{"num_hidden_layers": 17, "n_experts": 96, "d_expert": 128, "router_score": "sigmoid", "balance_loss": 0.00244, "balance_bias": false, "router_bias": true, "init_std_router": 0.017, "lr_router": 0.00129, "vocab_size": 19804, "norm": "rmsnorm", "norm_eps": 1e-06, "tie_word_embeddings": "early", "beta1": 0.9, "dataset": "wikipedia_en"}
Below are experts of layer 6 (counted from 0) of a mixture-of-experts language model. Rows are named router (the router's row for the expert), down (a neuron's output weights, with its number) and show model dimensions 0-127. Each number is 500 + 50 x the weight over its row's rms, rounded and kept within 0 to 999. Numbers have three digits each.
After each expert's rows: "comes before" lists some tokens at least twice as common just after its tokens as in all text. This comes from a sample of Wikipedia text that the model never trained on. Tokens count by the router's weight.

# expert 59
router:439513514574573387457533330525490510450462430504489541509586515503508520421484540515572549551494499426421541582556438445488539485584496467576480470540401551549486518533481482509517474573601536511558541493482496461509496517526535474504480463473454482491465450511442523398521429644588500543492546479500557486544552404448443448482414462458537436546533471597496540494468507563588399527512
down0:532543480512516477523515495472548511429533549406471591416413507454600502491512526506520504463518466477401490489509464519549553511553515526528502550521380502499486465493576514502413551456620518515484418506493508546583633478592443549508496461439493507499500619508475413498466487521528471529473263579507492523553490498467536490496398463503564529500552450508491564533494476544470490574525
down1:627499466486445476498527540499495493485502516517628510510596463470425516511460501505507510498499644452555515343563534394607451503700506497484565540530646530510544575515430502442574562555527520615511514489515503603476485457497460484455499497505509498449505474502557560606483570506540543500491457502496491571491514489504466486490475634565437482499498499576472479482463602434509536512502
down2:573480365578455493542494617499522528508498600413499539512508451516549545509358503499485525495501411462515491462532546475497520499500549490474568541556502536493566528476511527572515528595502479519498494487501408510496486519502505537502475472466473449560517551527583506493575463507573539445509337563496523501500482503471496498647421460507519478507500501478474508435472501528454428486504
comes before: "1", "\n", "0", "2", "–", "3"

# expert 73
router:393465584512580391464503387503422499441520477589508554584610460514439495433488500481612559445528524509471568564547440547518510462551467459563463509464433479491478514438502504504530435526552516435542511493476500536454493615485592409457493493488502506545490522526391537433465448595503575543454551557482467525459459477492504423380484512387488528506546566528618583498519514492458467530437
down0:541516509552511596519506499623495503493530491339351504575453496565467548550499483629462501593513497560500501457445495478396477507518507557572485609575534523499512611570507454422382520520534449527510500518503397520512491443501513444500509538440494528498528510494487574510534413450493515450512516426488498550448471497478584512519507503551515538425509505455491571504460477520657486484428
down1:548598499652433451506518434472504484522517507497473521585505522469572533458463477489507528494475605493475491585555517510435506451494491526544462489568551507504503506485457532510492487566575579521557511422519494534522577526630507483498510465506503479504549456500485575481500453504459511500481581402494536460472379427482525523482483437503556475498570534470460487450534556481491501500493
down2:448503539530531497516513498511489535512536518500378474451498444521463490532502502582550529510474410364526506500385400499489509311532504409494504620500492493426446481420508490488510574484491451389470484476504478534521606479466502537526494627489481503348485500509468500564495514501477503480578467506441502502493533498508618489506590497597582492492489507498494564459421451446548453459553
comes before: ")", "\n", " | ", "),", " |", "–"

# expert 42
router:319548499572565436457509336620455441447491491438527497564540491516474488402488470481457484477580511445438512621577425514405494512488452488488524512561474438477507568595540499538495529506559423508547516495482427468553551501427551541503541513458546473463446448365420598459579448556540500480485566532398518513545503430491487522494578475473549561466535437581444560495489549548532533463581
down0:521489487504561502413316492470601508593568587505570472502510547541512609506362514511499483529477582502491505523461511501494523503645474443490499498535496506500564426563395485500502570498515502568475363469514472497473499491486550492499543515501493500499512496541642559501482551541502449499589505507478469490582496446506497474422543548501515516483508430530551616381511483499567425486497
down1:490533583411456500486468448516724421478454524460451489395516475499535482515468591545484519496515538645496493533402451471503440544491497500511460492476427499497576515615444568477593493507542520503515420485515498504497508493522500485502439461498449504487536498408473542506479507502511548463503422568499477500594386499483373505587520540468538449504585555570516478515476510500442454532557
down2:459500504441524472579497512523530451542463451491437500445557491452458500452509573628455509535468427437460494609499498438416534509503448508475519485480551438490480516502524510483478493500483366510501480509299367500502496530550481534520483362503493468478491487526516496497501504495626524566565523509494519393455499492505482351554471501561424457423589495390517566503530510460481457462601
comes before: "\n\n", " The", " He", " In ", "The", " This"

# expert 53
router:464414611453587394406570396579427418530521455532617426546542451492484526457516505512556552530541508440423542465541415471509581498445445438513477498551408436452412499484514506569571481436575534479555589406486533516446443531425534536517531495478494473546508533413511533490463478465548429546570520544366439542451504477518500372492486438494500520479537462606461489495470479482453429503538
down0:481504520422521490524503502538502492497534465469458553502525547502545555489531511436481511493419470556477508493500491533514444527402480581498460475602499459579480437464447459493512612498634548482625495502458493512501510525500519551501492570380520521498499495511490496495496508502520485586521515511485472485477522501475588501529526414501498502505505434573490518498529502507520462445554
down1:494387486501481535526535545443527472499458546596538509490501493511539503515441619542483462465502511429503467487464579529501479483475597535476412503494355445473448440422441465501506538493576523502508572437521500500501548501549510506487535477586512487483574511512503494501505535515387501611556492564541493501481476503473426498505485558428491521498522466548495512482513442498444548497536
down2:516539506557486538494559501563523425525509513508534501518455533476487737485398428547418484408490495520509533541518505553505511676494450476498494421467494524511492477471498525501530480645505532518627508460482651417489491558584501501501492539459541374500492428484472423424426500502486415499503549518502510472502447500466428497538467516443502519516477458547491505507499508477471501538501
comes before: " | ", ".", " |", "% | ", "\n", "% |"

# expert 40
router:428450596496521514506518372517535483463467464563542470587631396521465478402435495562515559426586498504472589514494500522511543445472400488517451446577498461521500537558521553477546481519592510440438602499437490483482426499523642549520562452484516464481511493469498494494588499523515504529453521535440541514408520462392401446460592503506532578536422567540555625451419444490433520477415
down0:548494512586439572642500426423501538434508381578489464348462546484446520503503474431626386469476448559415499507524517504587547453493431464513493516640469488503516493500500522512500536532626571500413504527493521507418497493500497406435512471479572572506496521508558493605488555492386461534504469526574500480548593561451495530459494420528492473552498445589552471432574455433487497447451
down1:489493547527509470451530522538475501502541584533575490565498443506509509505494526510512472510538506509520502500481379564500601475476544537523587557346494584478528535520488512505495515511496495527582401579488579530450502477588500504493498479532509452620585510507513493584495501540532472512528482513351555497553520428553470491505477497559395500520526457503540357462521590523520510480394
down2:502499535448573501381573495500472576574396488429498511501414513523459501499487530495519517511470502507514503512483426532569514504512471505535477494472485477501512502468510493505588490518495527519534429377483533440379508500504418495476462500432427508509526467500476530367506504638500508463500544501625528493512490536509577518433495540484546516560452497503499529472498385456496498453418
comes before: "\n", "\n\n", "==", "===", " ==", "The"

# expert 67
router:395375589449606433455484397598469508413526485509619515528522481509614529443434479416497507464564546408458596475566484424467409451516434451556594454566433485497539553516515446481505563510562482478556524479453533502498478562538467440437429487474580480452483430459418489403516517589533497520513562438433476540487493484446506544524503547517442472504554531508503554486526463469485599511528
down0:508471559554509494476496487509502488511480498618499474619431518481442391505636480500575498463518442570390431473516598523639503454505518465486550505482451505551475425471540480508568503481484510475496463406571501487513480561549505485515514515510499492478463498524480553516423401433444559570513525475521513501410496544577525504555474500526508501449615528488384500454459544528548484478411
down1:527503414530501475498494499421595491522482522403497494382533368517580517519437571479535589430400515406460405505464499576476392471496511480433431422590491549516446509573526522501441498565699557507477462528506482503485557535499388400490534556494494569439498502531559500510571501514517458487549503553568506536510508497499510516574507547497481509478478411446495533508500513462505524574515
down2:543492442549388571579617546414593502507449521525570444603419430512597485476479616384504414565500501501474500568456511531544508501599501485565492501549481560479499498585585493527491473493491468478491465506426485454506507577472482509488499498495470487489498497411503454407470530374499438465494524472511501536499520500481483554613506509473622504441515481567462507487496515507514506477499
comes before: "–", ",", ".", "th", " | ", ":"

# expert 51
router:468473600455668372412566300709489435538509479464546459545518462487499473453450456582522532388591544500432547556544462567512535520576416457557468453484404554469493524450411446585602533473619504464474531497538543425457505484540557470529463503514553545463450541479519491454524579505507482594497541543491412544491519477492522459478419471495466535463493434578541548495434513489424534521514
down0:521598487415495518502497511541489475490497416487516317477519452509485431446558507485537499538527460531518528506496510425500483504544467491411449526502507567507504501652520523658545510520578541504634496483503443507367463462474491478495356493500504481583447500524480498601491504510509473413545518519511559467506662557514500493504509482531443505513506639456514552560491512569586504454500
down1:514509504398495368437511504497472533491567443527504402491485476577460482474502538441498523522519500502504500519480513507513471436502398580464498512490432513500497490506655496503500514374472511480525513493531303459436490553448556491556335408505511507499483560608384586554499574549389434496494431410551496502506491506567504429517580408548498523489489556461501527487505567503489492523521
down2:498503483512501482503508502508483482477506502497498436511480506469556464503663623492328470477512455465557457487394530506470502370488542479499507500485502463573502522478594609476459574499499451492607485517442476539509502508531460480408558517505473540526565468501509552513507449498512495501520498582535498501501523590494501494503584596513501521501619494345543506441498495390490507491505
comes before: " | ", "0", ".", "; ", "–", " |"

# expert 35
router:403463581485524463474546352476479478528450526538494525499634507509543576351462455601495498398616594500502462601549407469488552439509429458551430521504450473453440530509494529543545533501570505420578535495513514462457573580589545488537497462479478499494591533486529570410478501515587513452460579508454511590569580471509472415435522487431572530587487504501496582495500561520490525444488
down0:592481498521325509568479500486537495498502439448445504491537404647503523525544551507488559486405495492609485497449643557500507483506512494458499557555497474509564509509577498444545517421511498471420507436503487606508498489437527522513515511536531622505498501501515403502501620492441376508498450500565520507518445450552528495488519513512495553464502540499473626534515409482513443553514
down1:564509489480451510542546500502497457445478506412510520549507587430488520488573523543500496496507400578517470532565525537605506549494533518484503425463478495525497498402501485509492516517489506508494474229450496422512570554498504554592462473531485420469502513555575477480483482500548452488500529500494423512460498512470419511567469468539484529553517543398422507501487489474497486551446
down2:508428544517488503495503523455388508500354507497506392490528443499470530500510529506612497487500501511498509556556513504515590607498484496380468585476506524499457498482499514564509510506650617463574504468520524456532503481463513558626578532557475505487544560502526479459526447494472503503455515623432532497529500421465582472530503499465505512537508369552526630502502490516440466526572
comes before: "| ", "|", "2", "1", "|  |", " |"

# expert 57
router:413448609540555435501559398488529443508560503563515492490555556522443522423427520472531512463539479509347497550574404488489628503535442441482504468515453484437421579487528511533515500486596513453509536518523539563487538495455569630547503489445514531503437461437483548526531431558527549575464619474444486619509543484503484376401504523526508562529545402599472477413427557418440530381519
down0:489429512493502499506507514506533486493501574516541336505495503489420404474500500461501502465499496509485565511505524496481536504501507478421505497532505568455451565485576457565507516501448492504495420488521549508496470495523528601500529595536544457489457541669555534459496558492390450550495455645473461529521422472466519498415515506535544508396501473552514484483475512496481502530480
down1:496493475480545459472545511478526505515454383445490511445519440495479518469532438582496491396501490478503542492513496378474440519375489504427430491499444541469510565437479616474583477466501498613551410406527513675406492535462504471485480476516495474486462670496457587403523543455491552575542343526401539450495506596503506509530507460531505463559501477367507452532525484508540502471554
down2:479468508500496513583521499500513569500543477477576499458482491508547495497524513567490560410499400482504546553481428453495500499499511460522500500509499526467544498489531345502529498511419399384379568495504535434507479489507516440509470500494454397520475496488461428505520437474466463456508502441630463499427582500338494523528541476516554619501545615461581496486702522501481497555558
comes before: "\n", "\n\n", "| ", " |  |  | ", "|", "-"

# expert 78
router:484481610478587392446492306548460572458534377529547466499539486462494358458465444465629459512529539492403569510487463516483556497599451456484442422495458502448480473435486499481570510456561560456433506437531507573464472451473667569509549459479474537503422509433496569463560501510474481492519518471438472508468543532505441545510500521502440564451490600546481601541485564542451486404485
down0:384485520519516396484426502520544579526429580562506500508457453510605629544485572505400601472439505373461454529540503494547512494406450502503516420503552550516666458298502435491513586409491524519605512548496489502499461529528454441498501512474531506511554514493431547458497471560527487502416350531530460488511496504477487389506411497432500591503567434521492504429506487460415562483503
down1:542507556444443486519453501553568499514490570406466487511506470503502471493499442574484479461490462476498473574508508533597532494491488470543508475420513572518514410512506383581537520513448470521453483457491467510494437500448435603472475526482440511521494537499536441588450505411424401480475415525496481601552440494545389443503494517512504493472515496548593497500399498501537489494554
down2:434497499515500532543495503499461536498586482574445495573435478542472488465463525480539507521551500416466495553511497524504509526600513518453472506484430537483554503510513456472486660498436538478487474493603488598499483613514494400556479377487498551472508513524494509495424511516470546484542503523483480512503560528508477573519489579500572558514502485512552562490481516500497502516547
comes before: ", ", " | ", "2", " |", ".", "–"

# expert 83
router:387408478512536481450496440517501500490551454538521459553597436433494486399452533519499489440500472507433473475525388513429590515445444468643453477574424361459494529512544515477605544484557500391486566477495555522511554469444550543550479512467490503560580443424509536467542513583431584502499443519505574484467614464475444450484566587433443457534481496580519434452521424461478525445481
down0:556450490465508412489512545504448499503473495500536489469506511483374490496540454519546504504473517494475409571501500447561493494469575511501501473416498498484457432455561559452565396532501496562513500393507501535528480499448441429527501505502509510501523491524425443516487418515461503491504594518511636463498496504532560484595500422508364463602507475410429420490560507507548484536464
down1:537502731503556500498623395502585511577485549454493504549508532500497451498502509504535449479502475508509604560540493538568498507477497474509482359425515576579484511426501515509490483515539568481356496474507504464491493508502487530499479499533527502551487373418604512504350502516513423594513485495634545493586502531648500506444493505497473591498502389525496500544506468428447600485506
down2:523489530500484697503501608468498336501468422511468401489497495473537498546522512503442494629493492506482516524558432433512522645491546474513453504476459505417467571490429494552498503549521528329465555375499624474479507500547542503521508499502504485507535434499439518493489527497359503575477499499501539649506454463492488505520501503511468469500547503497472494494465500476504500490486
comes before: "\n", ": ", ":", "=", "-", "°"

# expert 27
router:385440598439606436468609410576460476439524486575538490511566598570584457441465466550552536437481543448396583550547469501492550485527404509632564428543453440593494554521563428473525529478551545455496501489560511500509450505520518511495464564559521483562528496435435504482509576543541539580422592592404450522472469504427420450514473595569419550558475470557565455450486547513501536426503
down0:539506493461373541508499555392470548473498404509544518416515527491500500557438496430525513492461473475624418484470516418492455453480511528541536585535611489527478404511424483493449513487524553416489445445456520473416567536450509474580496587556485522380477502519479471466531471495524522499412498560535523414573446522452431527531505532450504479500612587498526478552508449474500540496535
down1:494571541407487503517520579492436524502437505434492494477378474493506574565395504463496466500524491466616493497489495463528483628609687422508497475368499494581463476496453474498450498532593510438566440507573504615476460500488367487495360459547496455492572542493493514492503415427619367500593507551484503527506502527447545508514502540482509513557502544491477453513490419489521499506478
down2:498572436432538285411420498524492522493502472507596402534404505502508545552475529508529417480411497549540467368510516504490353474539515553556419489500501560470473436517494514465558478484507512506483424404517509501465536461527485483492505518493521479494475534419522482505463464496429506513604491443542497494488466500488496580508548436503610532582513477497497383497503545458469537432475
comes before: "1", "2", ".", "–", ")", ", "

# expert 80
router:402421585527582455420576392578437489498414500532561495525531501471574517369491477503464606528556540549457602540504376531512532476437436493501497501642429438494426472461460488542555507496590542434432555414489477464512528479443522520539510438513537538537566432407497521518423431493472547457519584575473453455490430563403478419458492469499563486479524445496557566464504494462454493419468
down0:656483484550506453506513468442485531503548532511517475426554483502498480471502519502607549561498640497490488508464527498501422478499497548501441545503507548434467515602499452489475478552501604501523512509561548512495463488548500498482485602538545508426391560433562522416596514498478486457505514508418423495490523461519477458490502493418480523466553433507635503472511590514421511519495
down1:490489497570502560499558545507502506492562555524439381532506479502495539499522515493502442526502472493518484499491505499527481566536512501451509519500584493453501540459555607539477443500468493503534526505498498487534505504632395408531528513492524499520444500501482499382680495488447449489492439514551610603459478502494516441515498525517531518478519505500544510488554410529508400557693
down2:618505482511498507410470547465470611541552590530564571526526475513500519504489478493404386461436508482482479442477532505423493523427586506475549419558513447489517490532478448489598536483432451514515480508491528526394498587502479461471570426579391517477456499525506497492513527514503482502493501568543530459492561503601526471495459494490586556502519518425498574507428504476565437517514
comes before: "\n", "| ", "0", " |", " | ", "."

# expert 46
router:397483565464547423512550400521484512384459401464509426547530507498529495438414425514528560509449562429500559519450396493485536506489438450550376406563387456469483516554490495542520509552556568486456587499361492452565488563454589425498506450526506449439438424442484535461547513643580503499489554558465458522601487432431481474486544562470548538537522514545498498505524542551573530409476
down0:490552576473559476506569495510503467520503572528513501436456423497409566535467489510499500505604448481625508500514500492482500481498489531373512570554562520437502445454501616499498483438492507506496497562583521496471502591475502477496497504463511520461360509548458421504562532562675499414501451527474495405503589488500523464611410493341639520498557474498481543520458506482481430552499
down1:441499482475517418529518450499556579508434518507508525462498500525447467527502503466517496507550563603509485501551564504507598512500354493503639397516502432500500413554586506448550503456499444569523573590515471577531501515528558501635481347491595570460492498492501515551467439470504513548505532521483502521323470499553504498497624497555458490482503497554537473369480583489432455499453
down2:534478370616534451503596497474513506545498517495507497499504494538521434489519549507511499585514524346496484543529639505500518514489509503453491482502474492502522504477491481508500429500496502501508563600488553462576519488436779521494458503431494507493562500502498428546627374495500450515584523486496509482371466509513506470570507493500399526556427537503615588490493572362509498507435
comes before: "1", "2", "0", ", ", "–", ","

# expert 5
router:412474505503604352415518344552424482483419509564531447525569547502454542474418553520512513547541508502527550581580463519524540544577440519524522489523433505535414572483585533548497426525565484505522450529433563447544450509467597512479409453452467528450519391465469499377480395555530495493509534485494578512434571492439500422512495487505563421534526453529502486491508583516483502493527
down0:491543501549504508504442501607483528479461502416500523618511474533263497541508567496499505474502507486472497504486546493398499496406513519539508492504514546432371584505491525547498451552484498485587469439574507473492537482452574531550518500500461496564495459512417551506500517471489519511456492501586467500481377497510505495517463501350487566504501496519446495473510480482533475521495
down1:502492503467493508526496532484504438511464604432457588523495562562504502490493537495451511568571495418541530537569448489546569489475514504489504542505501430500500474474520515480507517510510475498517534520428594499642369506510466499563580493495464493504497498468419525422602362565449553484493506464515456377608490505530505500549465507494520396451575447527550539361496500501534496499500
down2:531538458495498545499519454511502507477505531642567558478509485530427460492572708559571543456501484576553583491552528484492497472419500467399509541595514483500560482481447481518372496492544302463530500665500536452545510467501493441480606583452506500457513463447483492525514684573497512540423514428545490457537451549476509470489513428500567545411555497544478398544470541428533487485391
comes before: "\n", "1", " | ", "2", "–", "3"

# expert 90
router:385478555402585429437472414569383506417490452539601441595539531467551495382422436549452559458553516525446516511495449464473550522429488496538528438559436438544418560487509464577554502521531406517557575459465535491525501473447533499477518487453471513438520468485405457524566470461584436513546531471393513538491559427445443514499449510574545475429554473551528537498427632483555466461508
down0:399560532447627496497494440489584515532490499550521459515470532622631556569503459485526539682503562575494490506507597506438503513478513539537586493539495510437473508493479512501525542498416510500503556463529518527414503503509572575526505503523502498513516500390525489498490395565503503482496510500509468496493434511414506533477470498480468448532565566639552466497487502462500518432535
down1:486465521550483499496512605510497531500527492491565608486401544443504503442491466621510563591481537422482508488522480507491500464393525562490459495509482566509501535444403500503605450508464560468362541505455494565402506432487481491585616459487265487577448582575443441485535485428500538681499499500499523551544633515498401520502516569589551437473513511451498437514435508487559546508515
down2:534520477518369502499492500436531512507531580344484498506471596409498419552419494617482482470513495489446503527489584496470475503499551414509533501507446412477505473492391489545502486473513544502477471421512509501506460499506510436503482353684498484529468494450470500523396544513499608490513498591497488439496514650452477579466497500418496462492434573514555510475543487493462491587491
comes before: "\n", "\n\n", "1", "2", " in ", ", the"

# expert 94
router:415511560581571395410562309573402457457524457510568539577558460473415492398460527534635458489555498617485542501570437579510571534471478427516517449494479493515459568518460518516533504473581466476523528511523510537511458517461575603472447451504547458559489543508442567430514462540544529542421523482432473511476439496539485499455464535456489593559557471584522582438484514480434434446476
down0:557547472509517492506641513481574498451496555532504483483483474529534439471553551523553491443500481498574508666510498498464499406484609447438503532491485477512435534498550503499518502551556602479439521597475417557461506499466499506530509518474547500419480496465533507428527485501484472587488496356427439502478469425503462473540495498470559643506499432574499552427423522489538443503491
down1:508767539559501497465541504518504460503437502519474537559495595448463470535406500500500576450469519533418487502503518521485531509492467463498469537513607502531485523506480474506520622498501506501419577450557501477521471535507497530499502477519515501524488501500492519409488591500544570486502499517532498501512513418584510478518497505504511496501508499580571495555495522482500535501522
down2:531534558533514523587501505650539545505500488503515573540503507482445502519503505500498501523513495527485501511578504547498496468511614525521489437362517496516614494574453565506518498432485627528514409492527522496526482502503494497488500499488500500499533488499477501476496509502506482657531392499493499467508453549567572498536505651591507499523509280556469528509510513412500383416432
comes before: "| ", "\n", "-", "|", "- ", "  -"

# expert 28
router:439482538620586341472548317559420539519451453560525468504599539564438486429483570542481517497500527508427535565536404557505555464613466465493493533547461433477456552484497529561558451574553496465552489563446584514462482415417571543490474445523434504520488419517471546435552491518563515499490502547445477525464595428478434453451459418468542466456501499539532562440419609542444459517481
down0:493519531500460517487492379501497556453502560500492515465488564494469522563500496492535582514497597525527496548492427481523465461512541454470506425594515492491478502473518501508495526491443554325369499606569512502521527472541491531506390465444391480496502510567400527521527471493535496453478421494503462451390476514504504542504410531357468529524493568574576461498474378484523510514448
down1:514503553443508449435507512462518439506525430667498509460480548535404498522484469406501483471504501513516498450472512441504409501503457592528508500446538488476559491550524455496505499489482501415453488486493498339498510509577559472500490494472526505501499526552417567506532505558469554443528539499484433630606559429482541498458574507472510502454497520500507509504558529507503489482593
down2:498553435386481476393546503460489495501524491536437549396512500551344513509582537443503530558548442438515497486499520502533619634538475591509449525542526535502445493486537486515526391475564511425498518446527519517499504505385478511468460491619507521514427607433550486441494482504569486431498436520505431488576480531525421500528507482539568495476491505480500514485414471558503505501589
comes before: "\n", "| ", "3", " MP", "4", "- "

# expert 60
router:359408578508561483406574360524530416517569476564513479560533536530464509394562460559509528519523504499493478544523435414451530481429401463567478522489361482413441563520544514506567520560647512464489511422497546487455503463538456522511512555481513482497526470414446524463524546600402535482464501499444511473529496474567514460456518436445500520561461504607512506462510473533434573438552
down0:501457499563501541526503510473505510458507482478509499544502516500496561506453546476486511496499492541610463474486500507500502504513478495450465523421556526528502480500409481510510525528525514491464474633508312517499612516417438522420498396519490526502539530590493460515566514406512498422509553440468505391366500583508450463555525423505499497475494535528503535521504520429527480542598
down1:440526495500497406495332474511511512497425496398528467537444500500500484711482539531475487494524471528561609437536505479534503502490472450494523510504532491515650593507566452512503516516443501474521502475514464495528490492385521503500509504513522493563505612583476597717489501498501509345512495536485485430500491435472487539456528481499421500425609509433542496484572510494504515513427
down2:497536500424480542487504475503505460487520563513504488508498496501432538662494636625589476521497525502591501502464490505561474480542494495495516507432504527505548497492476497446483477561379462446491507582448592497473441492507563469495465549359497460561461496568540459496499499286502490572500501477602487701506546474498502671544513513501500498504429499585557514432443484499463461492552
comes before: " | ", " |", "\n", "′", ".", "; "

# expert 79
router:396421587486600407432510357550458496451459486500512475516582483381543452451403413492583521470624596517480551631530471522460538536492484458589547443523435515517474567490592436521529476501557535446512489491457492512488456579545556503491541437577581518426540458480497525408496425595550525478525515561519472558478471477431435489439418547540519526596588400582559427483574585604490527458490
down0:501514453519516523506491460501417567477546499514575515461481492478511442549502497522623498526503513586505492534579462450494454464465609456520499500542492502497506529561478419507495503463500504462549466498568476492466580492507517501497464339535496511487557468420467424595501504508326470443506504489482507419446469531514494540435535481439522480533530531499586521483432442460502476489509
down1:603407508548501497489537499421451496487408501436490500463501469553588484508570520515511485521477481492485429471442502554426526514536493481457507454474501506505546505470357499466548515570515422525421482489468500463384397512514428374369492502493479544608490507523494503464531632372489502505491499449508501602560493461480548542606530426540490521513462466429473492486524548593483516394553
down2:525500500522461460482515501498508499470505517670600501516480466497500480570563519553550554589427512464523569489529499517557509528512572492510485554502607542490585509477506490520452496487543455478507555465515519545495464499506451435488463527457525542494531533484581504500404546501454549486505493421485522505541554481539542493443573489483504545473587631508484505513443420486537500503488
comes before: "–", " | ", "1", ".", "2", ")"

# expert 15
router:448438580494547441457565390590513368450566516583578499519559494554515389462535456538607449481528510491465566492530456534445583441518481503545423433554445477461397486534493465562579458492593506422559561493437538541495513439463535543470433467493547488504526483413492471541556581463547527530483496535395402585500554488476478474436572546414455565473404551589523483525438550517484581456515
down0:494514513485488527479505599503500485517605482603486636555494502613502513494489440432495512498462498467505492473451509449501486397499587506472475547487477518476503535508497612498500552490457408487568490500513503518475547417547487500497465493587564488523505459445496509523520541499583497501504570543518432481471485563623546485512496575562535420488599516555551597498502528303558503461572
down1:502432447551435503481573399546500505546550462529492447504520499503481625520467486533506523499448505341447500493564499487499519525466472416549526524531499500596478488569550479490514500599626391557491509501570368525521492421507520582539495514507451513538492500502470601501476503529487514487574492505509491497479486489503452597516390501467495522478614509502514497466525502451499567497498
down2:493362506479505558500509495522570455442500536442419498488490493500531597383455502526501532497560498473349548544529401539500505500556527460507435530512488460508540472499535461503418457623560534412511491497512389459500491496508489591518501510502497376576502410538444509503504518536617505487540496493535411505528526495493553484496502495529497392499550332508500459441530568467529500480494
comes before: "2", "1", ", ", ")", "–", " |"

# expert 52
router:472449550502617452444490432556478487452608411492499466512531454553451519421516491527598467427442632498431497453535448505476533496493433483545466526493463543442479557474551447528486515517574512519456456469419547505449462482417473490518553451508476469520521522487480435488482596555489461529387512506408382486566457468539521542485508585502459569467417477624493528418432512518397516435554
down0:462406532500501480500504506485508479481637545498455501525545520533496507470464612489611514513494592488533706549527499593483487492637486516611426579497493478591504427456531481533510502501498496499497513410500466411499507560512483548559504498501472485406524509504500519490548544532472578525491499506397499503450522379497384462491500459445499499494403437664559451504517664515597485509496
down1:471498510494500509503609520501493527509464443505511515541486518575456504481514484506384453511616547509515473501505625502541517493495519451505528422513423496534464504502510524496487510500532462520518505532509487531481586512420547553550475512521493488505517502505438546505397507517421508304506463550507561508562477495535468562507499379500590568522559600716519503522576628510505564498486
down2:515494444501487638510493544502532479461504493414509504534489446492679506505523485463544557508432592465510498466417503451488501568493431467609522491469499500533503533485483489554316406546437366492511521513413455473547453502484510516501492573506437527475385510496583451480483496516496450279545549569518492521530463447503529587499390510631466568496540499506521514541506460504459497586524
comes before: "0", "1", "2", "3", " | ", "5"